python train.py --d_expert=128 --normalize_top_k=true --balance_loss=0.00644 --balance_bias=false --norm="rmsnorm" --optimizer="muon_variant" --beta1=0.93 --train_tokens=945100000
Below are experts of layer 2 (counted from 0) of a mixture-of-experts language model. Rows are named router (the router's row for the expert), down (a neuron's output weights, with its number) and show model dimensions 0-255. Each number is 200 + 40 x the weight over its row's rms, rounded and kept within 0 to 999.
After each expert's rows: "comes before" lists some tokens at least twice as common just after its tokens as in all text. This comes from a sample of Wikipedia text that the model never trained on. Tokens count by the router's weight.

# expert 27
router,246,239,162,247,163,167,151,236,196,229,196,245,169,233,226,208,197,163,219,190,183,199,135,167,192,172,234,228,263,266,243,203,169,244,152,216,243,136,171,242,227,261,251,265,164,164,251,223,168,222,213,179,159,187,247,161,176,276,212,176,215,281,192,250,261,244,210,195,202,169,232,138,150,225,264,193,235,225,159,155,164,226,239,143,207,224,108,192,143,162,230,280,189,228,220,188,199,274,165,216,244,88,233,185,207,236,208,188,227,197,133,245,197,178,200,233,148,169,237,215,298,266,199,186,142,207,147,140,174,139,165,147,257,182,155,201,183,189,189,237,225,228,210,168,118,172,143,225,153,182,176,178,227,146,222,272,209,169,268,223,190,153,219,216,231,235,215,225,290,218,236,176,262,202,258,220,168,227,212,133,332,167,144,200,150,228,164,199,185,188,180,163,237,226,172,182,278,214,137,157,213,212,222,218,199,184,176,233,185,169,214,189,200,162,238,166,147,196,145,188,180,189,192,198,190,175,223,198,264,169,167,182,155,166,117,168,187,234,240,241,237,139,130,244,255,208,265,273,272,224,140,197,194,154,199,169
down0,175,201,193,192,180,185,222,223,163,171,220,276,163,266,278,157,207,191,281,207,234,175,196,277,184,205,205,238,208,139,192,289,222,212,243,196,227,191,263,269,119,256,255,242,256,169,172,221,255,147,260,200,141,138,182,287,248,213,252,228,248,153,181,181,219,159,158,188,208,228,217,208,125,166,193,231,157,212,179,194,219,219,226,192,175,173,269,247,208,199,191,245,161,213,167,185,139,228,156,174,203,202,145,138,218,254,185,196,198,241,250,201,229,292,165,121,159,297,199,208,206,226,192,204,168,184,160,152,123,189,192,215,156,180,174,255,151,200,173,225,235,170,222,106,142,195,254,223,206,141,183,183,179,130,156,223,182,250,90,173,253,174,170,189,216,211,267,242,208,184,175,230,242,236,249,165,215,136,174,270,127,175,230,203,231,125,186,258,265,189,177,201,242,270,205,137,167,242,141,208,183,262,152,211,185,154,256,229,203,247,249,224,162,194,185,274,254,222,214,236,196,187,196,189,254,242,130,158,201,196,274,199,255,215,223,181,211,204,197,198,172,219,133,218,146,223,146,244,199,226,209,203,240,157,150,196
comes before: "1", "2", "3", "0", "4", "6"

# expert 35
router,201,217,246,213,169,131,141,242,159,173,216,120,160,111,215,242,171,185,193,221,178,182,207,166,238,154,236,224,209,230,251,202,197,192,142,255,227,184,205,230,160,235,172,238,198,267,156,309,246,322,220,226,166,255,246,164,149,205,168,234,125,204,160,215,225,191,222,191,96,203,159,199,200,224,249,181,217,249,203,197,227,178,280,179,219,199,121,282,220,156,127,177,189,211,188,145,169,211,152,157,168,209,171,165,201,228,246,238,201,224,168,247,161,137,220,156,142,195,288,217,179,248,250,164,123,164,239,233,238,261,138,222,232,161,94,199,184,247,220,255,208,240,170,168,212,182,186,226,193,145,177,195,291,115,196,218,217,155,282,220,199,152,150,202,247,253,220,193,205,87,187,212,201,152,178,231,216,192,238,165,223,175,209,135,150,126,184,155,225,198,209,145,237,218,165,195,244,151,225,129,196,140,232,173,186,212,173,217,203,185,180,196,190,165,139,157,141,241,169,206,141,193,188,262,159,180,167,216,243,179,231,282,205,169,202,171,176,198,232,178,184,240,224,206,245,211,202,210,226,218,176,100,199,173,213,217
down0,196,192,193,193,225,204,199,241,186,160,216,229,213,188,254,227,203,205,216,150,193,194,194,199,219,182,161,241,179,89,209,195,220,271,171,167,164,232,229,130,229,226,175,245,192,158,162,201,232,318,156,225,232,142,174,223,169,254,262,209,229,256,225,204,154,172,270,218,237,216,221,225,225,226,181,139,172,148,209,208,162,205,150,259,247,220,126,197,175,204,174,229,235,244,195,163,176,277,183,96,176,208,215,187,154,133,246,141,257,166,208,172,153,158,163,188,171,245,171,196,223,208,138,219,178,228,199,213,164,160,205,158,167,176,222,164,203,260,146,188,151,250,172,158,227,227,158,193,257,195,190,253,262,207,200,209,302,218,226,251,254,202,276,207,183,270,138,233,275,298,299,170,202,176,256,247,167,214,185,281,201,178,245,163,233,244,211,205,178,228,159,121,265,224,305,167,206,207,164,284,139,169,135,239,155,196,211,192,170,253,209,258,189,196,218,204,256,265,191,224,184,135,226,258,253,273,247,226,178,242,232,151,236,237,175,221,143,205,151,236,193,218,254,200,165,239,191,181,244,216,200,202,202,191,242,258
comes before: "1", "0", "2", "3", "4", "6"

# expert 23
router,226,165,240,270,169,180,218,152,220,251,207,233,176,269,227,186,172,195,203,250,192,155,244,168,222,181,194,194,147,192,100,213,92,198,201,132,252,249,204,223,245,100,213,203,192,225,197,155,207,217,244,149,220,132,219,152,231,270,190,174,263,208,219,221,273,219,227,247,181,174,198,211,229,291,162,141,277,248,192,200,248,229,263,223,168,304,154,227,197,202,211,211,267,123,197,198,226,238,265,214,196,157,250,177,191,171,214,193,204,236,169,205,200,246,154,170,153,226,177,217,147,143,178,212,156,200,183,249,242,195,209,228,213,272,200,237,200,221,250,176,180,211,138,132,167,178,186,157,179,174,228,159,234,161,262,211,207,177,247,178,247,247,239,211,170,215,150,213,241,205,177,200,224,211,199,135,230,179,186,216,134,181,102,265,196,237,248,201,78,196,194,257,213,145,179,146,227,190,177,217,210,251,122,230,228,144,158,202,262,230,184,201,227,188,174,150,259,166,240,117,277,193,198,209,290,210,175,208,228,132,223,135,248,220,133,261,254,147,234,239,181,203,260,212,278,162,195,221,204,205,203,232,157,212,208,209
down0,247,242,250,227,184,223,218,148,236,269,247,240,221,161,151,173,200,200,218,226,238,207,195,217,281,183,226,206,212,206,223,163,201,208,180,193,207,188,166,204,159,193,186,169,215,184,218,162,211,234,203,223,232,172,216,219,231,205,266,146,221,160,311,226,176,146,155,213,238,176,202,256,244,218,253,218,183,102,141,207,150,177,183,184,176,166,177,187,167,240,202,195,194,134,175,211,184,210,155,203,212,223,266,168,101,251,204,159,205,137,221,255,153,222,140,207,189,170,236,244,144,119,159,258,176,130,254,226,176,144,216,231,264,212,201,149,248,179,251,200,200,167,246,207,176,301,165,183,236,117,138,247,216,157,156,242,133,247,168,160,218,192,239,172,204,167,152,168,284,236,215,216,112,185,210,184,136,232,223,203,150,205,190,224,222,228,174,206,182,182,180,160,181,126,217,124,194,245,234,168,153,161,227,189,258,258,181,199,269,173,196,210,215,251,213,131,167,265,134,222,239,163,252,144,190,193,221,181,221,148,208,173,188,138,157,210,188,167,106,158,142,210,319,152,182,115,244,191,198,198,258,220,226,271,118,218
comes before: "\n\n", ")", "–", ".", " |", ", the"

# expert 9
router,190,200,269,210,99,224,160,292,257,189,238,144,184,213,246,234,222,180,127,178,240,250,218,200,238,197,192,225,209,243,219,192,173,251,118,244,148,227,159,213,157,202,196,136,207,208,193,218,221,228,136,255,232,197,234,176,191,149,233,255,256,240,221,247,189,178,244,194,97,120,154,157,205,177,251,203,173,213,243,181,139,151,206,232,208,200,165,190,265,264,165,204,211,162,181,190,213,164,144,168,190,168,212,155,198,268,181,187,151,193,217,169,276,162,273,121,140,252,234,226,196,263,213,189,232,168,162,197,172,288,193,205,165,200,215,169,198,216,188,150,140,261,117,206,244,202,201,236,150,117,234,222,180,166,122,182,211,153,294,226,216,224,177,136,223,243,136,186,196,101,144,221,165,139,221,153,228,186,205,179,177,142,187,253,130,248,258,133,258,182,155,173,205,203,140,241,180,218,141,150,160,181,142,196,213,237,223,259,171,217,228,251,196,227,256,270,224,216,146,240,188,189,227,211,247,187,169,258,220,197,273,275,231,193,235,146,159,230,203,153,218,160,213,242,232,205,210,149,178,210,213,226,186,199,192,218
down0,214,215,158,230,161,214,141,185,173,151,188,256,172,222,260,235,229,252,259,183,181,228,235,202,177,135,182,196,195,210,193,207,171,181,266,203,207,100,261,221,297,163,188,173,215,163,192,269,230,119,142,159,228,190,233,246,133,201,224,146,233,206,204,168,233,200,205,222,275,156,237,188,159,244,219,242,239,150,188,147,181,237,157,201,225,203,251,172,233,187,210,229,164,125,146,159,78,196,216,192,193,217,224,147,163,139,176,236,214,121,198,186,177,165,201,175,152,224,206,275,187,269,254,153,202,224,191,131,245,164,219,196,134,185,220,188,261,181,250,198,177,227,238,211,224,191,204,240,196,208,206,186,125,233,200,244,259,154,242,213,201,174,205,279,208,221,253,204,175,235,175,250,163,202,186,174,255,263,190,240,197,159,147,236,178,211,156,197,152,194,142,207,179,260,137,201,161,249,169,226,135,144,146,181,169,273,225,274,133,234,166,175,306,278,173,175,147,243,202,195,166,83,283,100,190,213,227,208,217,236,254,196,251,235,126,249,198,211,205,189,194,197,169,213,241,177,228,207,213,211,161,194,175,143,212,249
comes before: "\n", "2", " |", " |  |  | ", "==", " |  | "

# expert 48
router,175,224,216,245,192,196,184,179,173,201,182,259,214,239,224,239,122,251,228,212,175,157,209,156,215,190,188,231,205,175,244,238,155,249,155,246,201,200,249,222,198,183,204,130,193,166,183,215,149,278,211,208,134,219,195,158,197,191,178,237,153,225,210,182,216,140,192,226,186,216,254,157,94,166,224,182,224,136,218,116,203,200,98,232,225,189,234,208,195,250,225,226,200,209,247,150,238,214,193,274,226,123,254,149,193,209,231,121,182,265,167,241,202,205,192,162,221,220,203,152,201,236,201,195,160,137,149,213,232,270,272,124,171,174,183,145,129,228,205,157,219,256,227,228,245,176,202,229,259,142,238,207,264,192,182,203,182,303,221,139,164,147,127,176,259,251,270,244,153,160,155,175,195,190,243,200,175,162,130,255,212,157,283,115,216,268,203,202,224,194,180,168,209,201,178,242,247,218,144,153,146,165,149,253,277,175,162,178,278,173,83,252,146,183,185,172,179,226,206,152,131,285,180,171,237,162,223,156,186,189,133,182,202,229,194,176,213,263,184,233,166,206,181,203,198,161,240,186,160,159,213,201,220,157,160,231
down0,181,255,151,163,189,185,213,176,178,205,208,224,217,210,161,183,222,121,183,206,231,265,156,161,154,166,200,232,258,158,111,289,124,226,250,179,198,207,236,211,231,205,152,173,163,188,211,177,122,203,267,202,204,97,153,193,171,211,200,191,222,225,144,190,200,193,179,216,178,293,224,193,175,271,186,144,247,173,184,247,254,148,139,188,219,214,167,187,168,191,167,153,194,163,228,181,184,228,178,248,217,161,183,164,157,256,203,196,202,215,145,211,225,153,209,276,164,178,224,200,241,167,175,247,154,233,133,219,236,139,155,165,245,271,242,130,140,150,185,271,183,272,201,217,158,203,229,117,237,274,126,188,209,187,169,153,157,165,238,161,160,110,155,231,154,226,127,241,279,190,145,207,176,242,197,250,250,224,159,158,261,163,185,272,225,198,253,191,251,202,180,234,148,178,162,150,278,242,178,238,239,174,212,260,196,223,197,172,155,169,199,180,244,225,179,141,224,108,262,124,248,234,163,166,215,172,238,191,141,287,226,180,209,159,180,168,225,196,239,158,201,266,248,249,206,145,182,196,179,181,215,178,171,189,188,209
comes before: "| ", "-", "\n\n", "- ", "|", "\n"

# expert 12
router,258,147,233,159,218,161,129,214,163,200,197,144,176,206,229,229,205,169,207,236,172,250,191,211,143,227,208,143,189,223,273,130,243,151,253,130,206,254,178,220,204,164,202,175,235,248,222,210,208,231,241,237,220,251,156,232,146,209,246,226,190,220,237,243,160,126,100,252,176,176,253,223,178,249,254,274,249,231,198,216,174,187,174,233,174,251,145,254,288,176,153,203,175,189,211,213,253,157,173,227,138,123,210,302,261,213,207,148,226,254,231,248,205,122,196,176,216,239,148,205,200,211,222,253,205,203,192,236,132,133,131,160,166,152,179,211,195,181,130,161,171,192,180,224,217,228,157,150,187,239,148,169,179,228,109,206,221,147,232,224,191,208,237,180,192,154,163,234,258,257,231,206,171,208,162,176,254,165,151,153,216,210,181,226,275,193,194,110,257,246,273,238,219,159,196,186,203,195,208,215,227,269,237,132,204,222,145,208,207,158,187,292,147,224,218,203,209,185,121,230,296,163,180,201,136,195,151,224,191,187,138,211,200,251,237,253,160,175,265,205,154,235,275,223,195,179,181,162,217,235,238,178,190,266,221,169
down0,195,243,184,175,201,240,229,218,151,200,207,156,119,212,121,144,200,178,161,179,219,248,192,178,184,232,181,242,179,225,135,246,168,149,180,196,197,245,142,219,235,126,216,222,139,146,239,230,169,220,178,139,231,166,204,188,173,159,180,193,175,155,189,180,235,226,241,230,142,161,142,196,135,180,242,200,157,164,168,220,248,237,222,205,157,276,215,188,281,170,236,195,145,204,153,149,173,172,210,201,187,235,232,165,159,185,232,133,132,157,203,168,184,236,215,218,194,170,152,191,200,217,161,191,248,210,217,242,218,145,187,218,179,177,189,166,188,197,287,215,208,220,85,249,243,239,231,207,149,217,184,214,213,229,220,273,217,220,271,137,121,236,155,183,175,163,235,197,198,168,194,178,199,224,227,165,213,234,174,152,258,180,164,180,265,233,278,158,149,167,182,138,207,167,147,165,192,189,197,196,192,218,298,233,205,230,236,129,280,192,167,208,228,262,166,185,246,162,210,257,302,185,131,257,255,190,170,244,171,189,178,257,165,234,258,168,214,204,232,188,258,161,296,270,216,284,192,163,108,237,174,204,86,193,288,198
comes before: " | ", ".", " |", "–", ", ", ","

# expert 39
router,233,194,223,146,217,138,221,133,174,169,153,140,129,202,196,230,149,260,219,192,180,152,192,202,257,222,204,214,251,164,213,177,154,142,149,186,206,167,208,258,230,291,196,202,217,190,198,233,200,191,227,225,256,225,223,147,157,260,197,305,141,247,185,139,288,237,234,215,171,258,242,258,146,272,277,154,219,199,196,258,205,255,148,139,261,226,234,224,257,181,205,194,263,199,228,161,257,144,222,163,199,259,194,164,191,175,188,209,195,186,168,201,259,204,172,252,253,200,241,138,142,224,188,208,134,166,165,223,225,194,167,175,170,241,167,185,141,249,236,185,169,185,156,174,217,168,157,195,186,227,209,178,205,279,207,192,198,269,274,233,184,129,200,182,270,237,200,199,163,181,107,134,165,244,200,154,191,226,207,240,210,201,162,217,190,194,238,159,197,157,244,230,208,127,180,245,155,205,196,205,236,140,201,200,249,116,224,260,209,201,236,176,146,169,207,108,193,231,108,287,283,198,221,193,220,220,238,138,188,159,192,151,210,254,145,209,215,173,228,172,180,214,179,236,260,173,234,163,132,144,173,243,153,205,274,154
down0,190,207,258,173,129,158,212,230,281,175,174,183,254,205,123,220,211,143,151,170,175,172,195,140,279,160,166,161,184,139,188,173,200,246,181,186,210,249,211,189,206,181,175,186,193,165,248,246,178,212,313,263,252,239,138,194,208,299,266,280,249,201,193,188,246,201,164,201,173,181,209,207,223,147,237,134,150,155,141,200,212,167,175,265,211,156,198,144,202,131,220,276,163,198,245,132,251,204,266,228,250,125,260,165,151,183,207,167,299,123,164,140,170,273,229,156,165,209,200,246,198,273,243,180,269,198,219,178,201,209,223,233,173,214,163,191,215,138,208,252,230,213,277,219,247,231,198,225,192,229,162,101,192,189,182,198,183,174,286,223,156,229,219,202,205,265,220,180,183,219,146,199,144,253,239,245,174,177,190,245,255,145,163,232,223,204,215,238,159,185,154,175,239,178,156,196,139,169,227,180,208,219,199,161,209,174,237,183,203,222,199,158,199,221,177,185,195,211,201,197,196,228,242,211,254,225,252,196,283,140,214,189,250,208,284,160,268,163,189,218,95,206,196,130,116,173,211,248,215,194,171,230,202,161,182,226
comes before: "\n\n", "\n", " The", " He", " In ", " This"

# expert 5
router,160,170,216,258,180,278,193,231,187,172,230,277,236,250,231,218,184,249,251,222,126,231,302,150,199,193,142,145,203,217,211,246,168,231,200,142,192,175,265,220,251,171,191,239,230,190,232,168,186,264,109,210,142,189,198,186,157,202,148,180,267,161,162,188,178,150,168,233,204,212,170,206,195,183,209,182,175,168,169,241,220,206,180,142,222,241,248,132,147,300,158,170,176,174,226,162,155,259,264,165,246,143,218,226,149,245,218,184,188,237,227,239,150,238,192,131,238,174,180,210,196,184,115,174,192,195,200,198,261,237,282,181,161,133,228,161,151,212,216,109,194,244,186,257,235,169,167,148,226,240,287,221,231,203,170,196,146,210,219,105,170,198,166,218,201,147,217,191,180,183,149,182,181,179,249,242,207,291,160,275,219,207,244,176,237,233,213,156,200,129,235,115,151,197,185,170,249,199,268,137,179,234,189,237,260,237,167,190,264,245,218,250,203,130,179,176,229,179,240,143,167,219,179,152,194,127,253,220,241,255,150,248,264,209,167,211,165,203,187,151,143,201,261,165,148,223,211,257,207,204,236,204,223,213,168,205
down0,199,226,185,184,262,190,244,278,234,216,173,224,213,177,192,277,212,187,201,170,225,194,230,224,254,217,166,109,226,216,152,214,120,183,187,239,194,183,198,275,229,195,268,190,137,229,154,176,231,182,217,249,136,185,245,217,199,170,110,125,176,184,230,233,248,184,191,265,184,183,298,184,187,206,255,226,142,234,236,263,221,272,147,215,254,175,212,216,149,159,144,196,209,212,189,185,240,222,138,135,214,197,193,128,191,154,255,207,123,247,186,80,222,147,155,189,292,256,193,180,179,202,115,215,274,216,234,166,219,233,171,192,233,186,246,162,180,189,171,194,227,223,188,124,137,123,239,263,86,229,179,234,172,199,262,286,163,220,198,241,175,205,175,263,193,135,194,238,217,181,203,205,243,146,199,168,259,241,190,140,182,206,183,231,242,166,117,239,224,198,184,219,191,200,202,197,166,267,199,214,207,286,138,209,138,237,251,219,224,249,253,169,207,248,179,218,235,217,193,159,152,175,210,167,205,274,182,202,208,120,182,240,169,237,222,212,184,182,158,145,151,143,202,201,178,223,204,165,182,198,189,251,178,158,209,248
comes before: "| ", "|", "-", "The", "- ", "=="

# expert 22
router,185,244,247,264,193,126,218,231,143,159,210,188,208,124,204,241,164,145,152,175,102,147,96,203,251,259,221,184,238,223,280,114,184,206,133,188,162,174,184,208,187,192,158,268,223,251,257,234,199,223,238,158,189,259,195,203,144,196,187,134,145,196,250,217,190,235,198,264,145,165,202,213,221,247,205,215,287,237,223,262,172,251,244,225,179,248,152,166,191,227,183,175,225,149,222,213,178,216,191,272,160,235,302,182,159,212,256,219,212,195,130,150,187,157,181,291,177,174,185,255,175,192,260,213,140,161,174,207,194,231,143,178,209,254,170,167,181,208,219,232,166,151,175,171,211,268,253,201,184,111,105,142,168,209,259,247,189,208,174,253,186,175,80,221,152,226,171,237,202,243,239,180,163,207,177,238,221,266,177,179,205,196,145,151,227,218,236,154,179,247,198,167,164,192,159,185,184,144,177,182,163,184,235,189,177,199,286,295,167,235,199,203,144,199,185,137,144,247,108,227,200,156,176,215,133,247,149,218,217,213,191,179,214,183,209,186,207,207,204,198,177,219,194,172,211,180,218,226,148,201,229,117,239,227,182,199
down0,205,205,178,216,239,191,183,198,219,245,281,279,175,207,244,154,246,187,205,253,168,186,165,291,184,250,226,203,209,150,185,294,136,249,233,221,239,208,171,175,172,142,249,128,225,166,211,235,194,181,242,223,198,204,166,200,233,260,234,243,219,201,154,234,159,176,257,221,222,154,211,141,198,177,159,139,216,201,245,186,188,214,202,194,180,196,212,106,190,181,159,131,150,150,266,174,209,256,270,260,233,222,94,224,215,203,177,252,229,191,178,207,136,143,134,142,173,151,208,151,225,227,144,224,174,159,163,221,275,227,189,265,196,179,245,162,250,182,227,210,218,164,226,203,226,246,215,174,201,189,260,196,226,235,212,199,189,208,166,148,276,195,207,198,245,233,164,210,195,204,236,208,206,271,215,227,177,239,125,234,224,194,141,230,216,216,133,224,202,280,184,197,220,192,192,219,176,230,197,211,252,213,134,223,165,227,146,280,173,160,162,99,189,218,191,133,209,193,241,142,266,150,124,200,210,309,205,241,196,170,111,238,216,243,149,226,172,179,227,136,215,147,206,213,150,252,271,233,243,195,223,269,288,133,213,155
comes before: "1", "0", "2", "3", "4", "8"

# expert 8
router,216,228,134,255,216,156,276,243,162,187,245,218,186,197,230,179,248,194,163,195,201,160,190,167,236,289,173,142,245,223,260,227,255,204,143,242,180,189,161,213,181,195,144,173,196,165,264,267,152,169,254,191,216,237,180,212,183,222,194,175,176,237,270,135,179,162,236,279,149,206,202,224,195,225,217,283,238,137,194,219,236,237,190,189,187,260,185,175,193,161,205,122,269,224,250,237,190,182,161,68,212,209,205,188,212,286,127,178,187,246,186,206,157,247,157,159,217,173,176,203,230,184,195,218,197,190,178,223,243,280,208,145,226,190,219,150,225,235,204,239,164,154,219,218,231,189,164,174,230,223,216,200,252,183,167,163,81,246,261,176,154,228,138,203,116,218,256,214,176,241,155,175,195,135,214,253,204,171,204,214,212,112,210,184,237,199,228,156,134,269,202,252,170,209,176,255,228,258,138,238,155,169,256,169,208,162,244,219,259,245,216,266,229,217,202,224,242,209,238,251,177,271,176,253,225,222,122,190,282,174,193,190,221,219,201,266,213,115,225,186,177,218,203,171,206,242,175,194,103,191,181,155,227,280,154,150
down0,223,215,169,223,182,204,113,182,154,265,183,166,205,201,209,221,181,178,71,200,330,207,174,192,182,238,227,276,217,176,156,211,216,171,231,174,200,142,159,196,194,204,183,197,198,174,167,265,239,200,231,151,220,162,246,201,149,224,192,234,244,153,209,159,129,153,216,159,137,131,184,282,193,208,195,208,256,214,228,151,192,189,180,275,231,140,222,227,222,199,200,128,230,170,164,176,239,229,121,221,214,221,284,147,147,144,153,206,225,236,228,139,277,240,191,211,161,169,247,205,255,173,225,160,263,206,229,141,218,271,164,157,222,253,243,251,184,258,206,216,163,170,129,182,216,205,280,187,184,169,282,177,176,199,183,188,246,135,215,111,163,205,230,113,216,218,220,245,241,229,176,181,157,207,239,206,252,197,170,205,267,213,75,192,224,217,267,256,202,123,167,266,176,163,186,253,248,152,205,139,206,220,139,200,175,167,183,194,214,202,142,209,177,238,170,199,182,187,165,201,182,236,185,176,192,206,225,212,143,161,208,237,144,221,209,176,133,165,202,240,235,204,262,160,294,195,252,181,196,251,186,158,183,154,179,197
comes before: "\n", "\n\n", "The", "=", "==", "==="

# expert 51
router,219,132,240,193,176,174,211,184,194,231,237,153,131,239,164,265,221,183,215,198,161,208,213,207,168,120,206,198,204,152,275,145,194,199,240,157,257,263,190,276,158,124,206,134,211,306,220,151,162,195,226,166,275,170,207,212,151,194,273,257,237,229,174,243,195,136,218,244,162,191,231,212,198,253,208,218,158,199,178,178,174,208,135,172,156,240,166,238,321,118,192,236,190,225,160,215,225,164,192,182,124,149,176,227,246,216,213,119,251,205,189,195,241,134,246,145,265,264,214,236,236,194,174,249,221,189,209,234,209,270,133,175,170,199,224,282,211,267,194,262,215,194,148,204,185,147,148,122,214,237,160,199,248,216,162,188,235,159,222,205,209,238,220,177,223,146,214,238,220,184,203,215,155,215,161,227,317,156,215,163,291,207,179,167,207,212,212,144,201,173,260,218,228,178,188,145,219,148,198,203,279,215,271,123,245,211,150,184,262,213,205,275,159,220,206,186,246,170,189,172,246,205,220,238,226,127,180,236,192,196,201,254,122,249,182,258,214,208,235,155,178,213,257,193,201,163,268,165,227,233,181,191,159,221,209,207
down0,237,211,205,198,167,277,207,219,162,180,192,211,232,147,239,198,194,124,160,220,205,210,228,190,233,176,183,198,172,208,211,156,283,120,111,234,208,183,260,161,165,130,143,149,155,224,187,221,106,197,203,179,227,253,118,196,187,201,185,145,250,236,203,218,145,153,206,235,238,145,145,184,205,161,287,226,200,166,204,291,152,248,268,235,144,176,185,234,204,188,200,197,159,197,192,212,170,220,130,227,200,215,200,160,171,210,100,118,189,150,152,130,156,175,162,244,149,151,175,244,195,169,232,227,147,162,201,212,224,201,223,227,192,219,233,185,196,208,111,222,259,201,144,182,289,122,174,175,150,280,164,142,189,182,177,206,191,178,185,239,258,140,149,159,173,227,220,242,200,225,220,157,158,210,174,157,250,261,172,241,200,183,216,199,199,138,221,187,126,207,209,141,228,235,170,281,212,239,206,152,216,166,293,229,172,139,191,214,192,147,191,144,207,185,137,196,138,254,242,176,179,250,265,228,206,174,239,200,203,145,169,219,206,213,152,132,181,234,160,240,298,234,139,239,281,141,200,202,210,221,165,190,221,193,223,170
comes before: " | ", "–", ".", " |", ",", ":"

# expert 53
router,272,206,219,175,154,201,258,182,188,194,197,151,228,173,188,184,194,95,97,134,206,223,131,210,219,143,181,200,206,255,267,245,206,197,113,250,235,190,220,177,166,171,194,227,209,219,192,228,236,245,178,220,278,251,279,199,234,175,132,219,138,212,196,260,184,234,193,127,159,141,185,190,160,219,218,245,267,282,209,235,215,153,190,178,285,203,251,218,232,202,154,189,226,109,181,168,204,241,200,231,194,197,193,194,179,188,199,215,241,175,219,192,222,193,238,252,274,237,305,211,194,229,198,186,256,226,210,262,179,228,165,164,258,227,218,165,210,177,259,202,175,280,185,195,203,220,205,267,220,159,170,218,232,196,137,188,177,162,226,245,224,183,157,116,242,257,241,255,116,152,181,155,167,197,227,185,320,193,197,229,255,155,145,180,255,147,279,109,164,254,155,174,207,144,144,175,164,220,253,161,172,202,180,212,149,234,203,220,179,199,160,211,168,265,184,174,181,213,185,236,160,159,170,189,168,154,217,199,239,190,251,204,271,242,218,198,255,205,204,186,196,181,175,232,203,244,222,134,136,195,233,116,129,246,152,210
down0,180,184,216,192,198,226,194,171,194,145,176,193,204,176,242,155,160,256,174,207,153,214,171,231,244,197,224,315,142,251,146,234,212,158,197,194,225,213,197,243,198,244,154,199,261,141,201,157,205,232,204,255,214,135,230,231,193,216,217,262,211,297,275,266,175,188,257,170,263,192,126,180,225,241,191,121,273,201,240,209,251,289,228,115,230,228,216,203,222,164,161,243,204,168,163,166,167,222,218,229,208,201,226,147,197,205,180,306,166,153,225,185,178,228,228,231,176,251,236,256,251,225,170,377,242,229,235,205,219,270,174,221,260,217,143,185,199,196,197,222,184,216,234,292,165,117,215,186,207,132,209,235,207,164,219,211,191,206,217,219,189,275,160,257,186,192,208,223,179,212,216,259,237,229,179,144,187,205,266,159,234,172,212,179,196,164,172,216,187,204,158,304,237,173,152,155,294,194,149,175,289,211,177,211,193,192,207,195,195,222,164,162,177,219,129,164,158,182,213,181,272,199,147,251,205,221,196,224,203,132,240,186,123,271,168,168,225,242,204,180,259,174,157,244,232,212,154,172,209,247,237,199,221,225,194,161
comes before: "\n", "\n\n", ": ", "3", " |  |  | ", ":"

# expert 62
router,275,222,224,182,177,185,186,260,236,116,211,203,165,244,200,157,224,237,157,244,222,234,283,260,197,224,179,236,167,177,251,121,238,221,213,233,204,202,207,214,247,209,202,170,295,154,132,226,184,195,198,216,203,165,241,207,217,180,143,179,241,223,155,233,180,261,241,240,108,193,204,162,223,179,205,198,208,182,154,242,216,246,123,234,218,180,120,233,238,193,207,229,212,247,153,254,250,136,162,164,200,226,181,180,175,192,223,241,216,147,147,138,227,169,214,258,203,252,183,198,216,227,217,194,228,196,141,238,206,337,174,193,154,225,222,165,230,298,171,186,157,275,189,182,178,143,140,176,221,228,146,157,174,234,169,231,246,197,247,174,252,217,171,176,171,266,168,189,126,163,238,191,210,177,244,170,236,272,220,150,270,169,157,243,259,223,176,210,210,177,193,255,226,299,197,244,74,216,137,142,200,202,185,236,140,169,235,216,254,202,221,199,218,250,193,246,223,188,167,134,226,165,226,131,265,232,128,162,162,145,168,281,177,207,203,190,171,134,200,228,146,224,163,199,207,192,242,178,184,213,206,259,173,191,148,244
down0,117,163,230,195,229,311,186,274,207,219,197,235,240,223,134,205,183,169,199,125,196,118,181,226,231,187,164,244,202,208,225,221,212,169,199,173,234,281,180,149,156,248,217,176,185,170,190,172,178,180,132,192,175,193,222,151,233,202,172,217,159,241,163,235,191,216,129,178,253,210,243,158,233,216,123,257,144,180,272,171,242,175,203,214,187,234,228,168,188,194,293,230,197,177,140,228,177,202,238,111,198,269,236,193,211,143,220,230,254,188,228,205,245,249,142,212,142,175,238,212,252,189,262,188,227,239,198,267,235,142,236,229,250,251,152,244,236,188,168,266,232,159,210,194,207,223,171,213,217,185,147,260,267,211,337,155,154,239,144,194,235,171,121,147,248,227,229,262,132,249,271,174,195,282,226,261,176,161,207,255,156,247,196,107,192,244,185,221,220,153,243,191,211,141,219,156,189,267,192,203,157,184,211,126,127,250,139,193,199,159,206,225,188,205,215,262,206,252,213,282,185,166,184,208,224,191,131,198,216,162,172,166,214,217,270,230,152,167,164,240,216,238,172,179,209,195,188,219,187,208,245,233,185,216,210,219
comes before: "\n", " |", "| ", " | ", " |  |", " "